python train.py --num_key_value_heads=10 --norm_place="pre" --init_std_down=0.00216 --final_lr_fraction=0.05
Below are experts of layer 5 (counted from 0) of a mixture-of-experts language model. Rows are named router (the router's row for the expert) and show model dimensions 128-255. Each number is 128 + 32 x the weight over its row's rms, rounded and kept within 0 to 255. Numbers have three digits each.
After each expert's rows: "comes after" lists some tokens at least twice as common just before its tokens as in all text. This comes from a sample of Wikipedia text that the model never trained on. Tokens count by the router's weight.

# expert 58
router:184110152092148131106120106113113123160147144095179138118071142144192090146098130187132114086150127109159154133120108127051129131120070172124112149124108127142137100161149130131158115216186128111192088132132132085104112115151129125049171157135114177163105130097120124159193173126149172123142125129158118112167157176143113108134117114134158134166160093154078145179155120128167164118157
comes after: "  ", ")", " 0", "%", "0", "\""

# expert 45
router:131183116157076177137133119159139129209110170175137131188145127110166103069151133096173114146150080089145124063101120173074161141142120165112183118141157072086139116195131162173118084154148113108139118152137142103087104081142197195074171171147144151121113114098118151116188132107137136108153130197121151037220127134125080139118154172132147124124129143147070134091175142144078219137126
comes after: "\n", "  ", "ed", " due", " it", " returned"

# expert 47
router:147102112177110173150126033090138098110094065161113174169077160161145106127114175152165142175168127144134122071101154114095126119196134119124072207112145149050108132078142135145099122132142121159194114102094122133131110181132103108149135104108084106174123209078093084128114095093146145101156175196060098125163113087127122116128123097166068138145090122112095123167139113185139186132131
comes after: ".", ":", "a", " John", " that", "\""

# expert 59
router:117123123094081093127103086124067148162132052124102188114175068184103097037095204112124101122129100181119104108180137159084111139161112160168123146158137190138104149150156205116150096208115168132162106147121114133096086153117116104135162091123106158143161126105176088121128170132119150105186114124104110096142138136179181130094131154107102117095125111126136224100127116123119136064196
comes after: "-", " (", ":", " |", "°", "–"

# expert 37
router:145148132134158129140117086125114113136113097149155142147197103117134119096115158076114174162244153163135133102127150130138120127125119200169111142149135192133113154098165121121076092126165156157128083127128161095140083129113149107117139145155120113109097135099189129130090108082174097109150125137071129122218116148147118119111132162124165127116134155164138141105124136160050192176117
comes after: "|", " |", "\n", "  ", "%", " election"

# expert 16
router:112086134124124122054139121110168154140143102109185120084100102127143179101131143141116116112195087129120102103112099135125210104146117168207135105139160132119155131118191152084144202161192110152137115167073078112073076145146167095133115140100071135115140131098190130135147127133113139112133088149124154148136119076138141101112161149176122090074160142111121161106086119127161174141121
comes after: "=", "\n\n", " =", " was", " is", " also"

# expert 34
router:131129146120113186106110114156133094112103104129150108117093070101141164153149144134163122203190091114167110111141165142108097113159136153161151142176103138150130091135236121132076058178192196091144110146146122116083101083081124132093091126119133122097149107111142120142138113150110131094161138134125120101094117132127119138080166194108134114101156119123064136082144139143165159153144
comes after: " |", "–", "=", "|", ";", " a"

# expert 12
router:139121097167118124081158136106087047166135078151130104113142120141077070123101160096135145098119154100114103110174150097116115122151062138178119133076152144134154127178100132196147066133093130167175096074146145134113062085119137156143094141095133154161101101104132090104109190113142102104162212096125144095149157057160117126089120138158064159099140086093140192067211116104164121126116
comes after: " (", ",", " is", "\n\n", ")", " was"

# expert 33
router:169135134114115119102057094092083202169129105129147124082155095146114094104068129126095132126100118141133100131146107154096108144158104183187138115153124138089144160144159191086107116177122141148128132136145113105139101171090096096141146121105120129111160103099174150136157169078162164092172124101131124103208128139133143089115163092074071114161153099088147188136137173142094146111140
comes after: "-", "\n", ":", "|", "\n\n", "°"

# expert 52
router:150164143154090147123093111161116180116123115112152159110077157104088090161074133110052144102167137120148098101170066142085127147157131120144180148165110104102138166128125125147140081213173126079120121134134112115134113070078126119157099104049091157147113202082145123099123130142137179098146141127169138124199091092116123111150115100131101081083190104096108139164193145131157095131184
comes after: "\n", "-", "|", "\n ", " Preceded", " Succeeded"

# expert 23
router:157118123078047178081115145136101140115108070118189190191124132087138096153100152119162124074106126149173132057151129121117125084103071148130167155127067096147157151110145156121084112136155158094190144130110143108100086057103184154135127121129069157121127165113149129137103175100112150074190142124095195122142150101120123122134169108104120116125107104148106136086169165144101146157186
comes after: " |", ".", "=", ")", " is", "|"

# expert 63
router:181131132100128125108118106113130124152148127098185145128083127171162112142121164142095135101148131101173143143126101096042161109125094185100113148075120084108148137157157131099138110197190122106177101125117127064125110098140110092042148140107093138143137125096131121167186172111199158115124110144142123126190168166137117133143113143107148155179145103158126150151158167129171158134154
comes after: ")", "  ", "\n", " 1", "\"", " —"

# expert 4
router:118156099150059159099124147114154070155128157157126162206119164168164058104136079107094127101194121086117107067111208139091204192129120114170126147105134169103131113197162110060115085156116115157120141142121152150105069144123184195102156086138070146099067111101128113127087098117116155054162190124105136096145160152139083115149106107150125143165150187133140156109176152180155131159177
comes after: ",", "s", " on", "ed", "d", " well"

# expert 56
router:160188141139131101075159114126096072154117082130132127094097060137079118097098167109126101165134140187076100147156161116102138124197105192116139119141095128128130101173156194157092075122128161125186103079147111145081058082113132124098125158131147139153150099102135126104147138133100167088154138156146158119140117141151196123087117147147072132096146072109137246105182122125141182100169
comes after: "-", "\n", " (", "\n\n", " a", ":"

# expert 0
router:154139090130104111093156056070150093131073130076121147140150122171082119117091203063136107125132156156164131052104172126123167099180118153109094161099127136108140172126168129120089137172137145111130103154118108128118091128134166144102138042114130162116152159093130128177117118123137168123135123136136125066098054166121136137081150169112135177096149156120133142158132140136118157075161
comes after: " |", ")", "=", "|", " Born", " Species"

# expert 30
router:137117102047131147017083135094119089164080136100091176147094117131104091130093144118148071131164122182207131099134154063107139136123097194084083149170112145134097116096142114123089110153184113088150152133138127107126055142144175154128113144107123131158131093086167143157152158158078141123174114101139147090145128165166148184111146088201139071138183086105116136153153101186154165111120
comes after: " the", " The", " his", " a", "The", " A"

# expert 20
router:116117164078127128132058125074166149110131105140168091155109121177094143080096114138135134109185134145170119080169106115124238113129102147176161144106128107142137105109159101111118070189149123155099105152174149081136058117090094158121115077151059162151138144112151061138177096106160174113139154146107145112115143164153136129095196134140171117141104109122102111160119142182211164157100
comes after: " in", " In", "In", " on", " May", " March"

# expert 50
router:142054088098099096071111051066159166159103074079104133152090138128090113139078185159189132098110077096183089057147147122136134102102110128114144197149126135124157125172095198139124063141141091155182124096154094145145071137129094111088093114158092151088124172100158111129091179109137102126163193104155152107146145076132096127142163079120129092103120123129114147112128152164097187098189
comes after: ".", "=", " |", ")", " =", "|"

# expert 54
router:141071083147144158122098153177134082121082120101129165141113212128162024134126109089123135128143114094129134090112095144110157094106084150064110152061145126121108131112131104125126135163184160141126159073099068108123069082062147169076109080073103140138117125114121051157150157122150141099136138122142124138131106087133114143069097138155125163082130109131140108176180136141148188157129
comes after: "–", " |", ",", " in", " (", " 18"

# expert 32
router:145117094121079137140088046080154113165145161119107171143081142168145106111132153106099118071173093083180119118149109128067177103150104135104141111138119135113141099134145174124105154138163152140196169159131093088124094088067198121136131118123118133119091135091183105168131156132129168062129172103155170112123074146156164109102063121199122139132185157109128095142124111082176190120214
comes after: "-", "–", " Re", " g", " ", " Sh"

# expert 13
router:139130129105210117096147067135081123111069164072173169174093151151083128137144143132084103154169137135123128087182102151118119143117128176136111115146151139092136163122159127116132181170135114164106094120167112085051063147095158147152127126108102154161139121099114077128176122100108093028105143080122141099184054100187130193123150125119152135170089124119111160144215089156116184171129
comes after: " of", " for", " to", "s", " in", " one"

# expert 2
router:174113103080173168132091129129143180163121136133157118129110134132154134112162134127125074124174123066205097123111119161057131097140129146157137130218113166123095125133112088090075167142147106122107090142052109077094092168117083130133101099080138155149120144071111116127151083178133138135196131123114120146130160129122140123131152140196092133098151111117106183126163125126119163066106
comes after: "=", "\n\n", " =", " de", "o", "a"

# expert 24
router:131165146152131083156145141186118153084125127096144147077103137116093101177134135115059131089185082121180100109132110121104133186184139135144126130151149110088141200178140149112104104155160091129182128084116104141112096099094166121138119121076113190140088142061105127165174120111114161109152128109146143093159102068161115130129126120148086058090147071137117119132188144161115123126171
comes after: "\n", " of", "-", " in", "|", " at"

# expert 5
router:122133117145073164097159113132121133164139083160071121124086164125094123096076139112095153177159130083155135119143114128125126145144137115168131141189142172174169156106144139104084082104172139069104120133155110116083099103143126177081158118061089167149140149118159085143195144143158114052104155144120137119129114119147145144006125107103095130157089177121111113162147113133109125149181
comes after: ",", " was", " is", " are", " were", " as"

# expert 48
router:144107138120109103116115101102129117148116047095124140154118159111111128143121143172216100095158073092164094075160146146133141121091105120077101163154126130134114110144112204156122055158132110169178131086171116115123081166118101138107121066147101117090089197092134123103099145107125124104141180128159188113125107077135095136132156064080131089062112108085060187142145175164080204087177
comes after: ".", "=", " =", ")", "\"", "i"

# expert 38
router:153111080075103143035086147108138142144131110127133153173128116124085082139140207117107073111172129161176145136119159095076139141132100149092094161122116165084087115129133146111120131148182137080126146098118129129104052135115196160104122133119117134149125123088163118173161132148106162107197146106124125116136122167166163154087211144176115093148182098089061171165146140159144160117148
comes after: " the", " The", "The", " its", "the", " an"

# expert 18
router:167147105147117114107120105171166134170095142123153125097085186158095110130170159105140127108112118105106131137139056087114170105113111151111198141110137105161066107099169108108085104193165103106125118057107037104116134133118125147088169110131097197145101163104130102129109115120109137096124177121128178137155139103143156163081127124113143090119106100110123117140154163180111154121107
comes after: ".", "\n\n", "s", "=", ")", "\""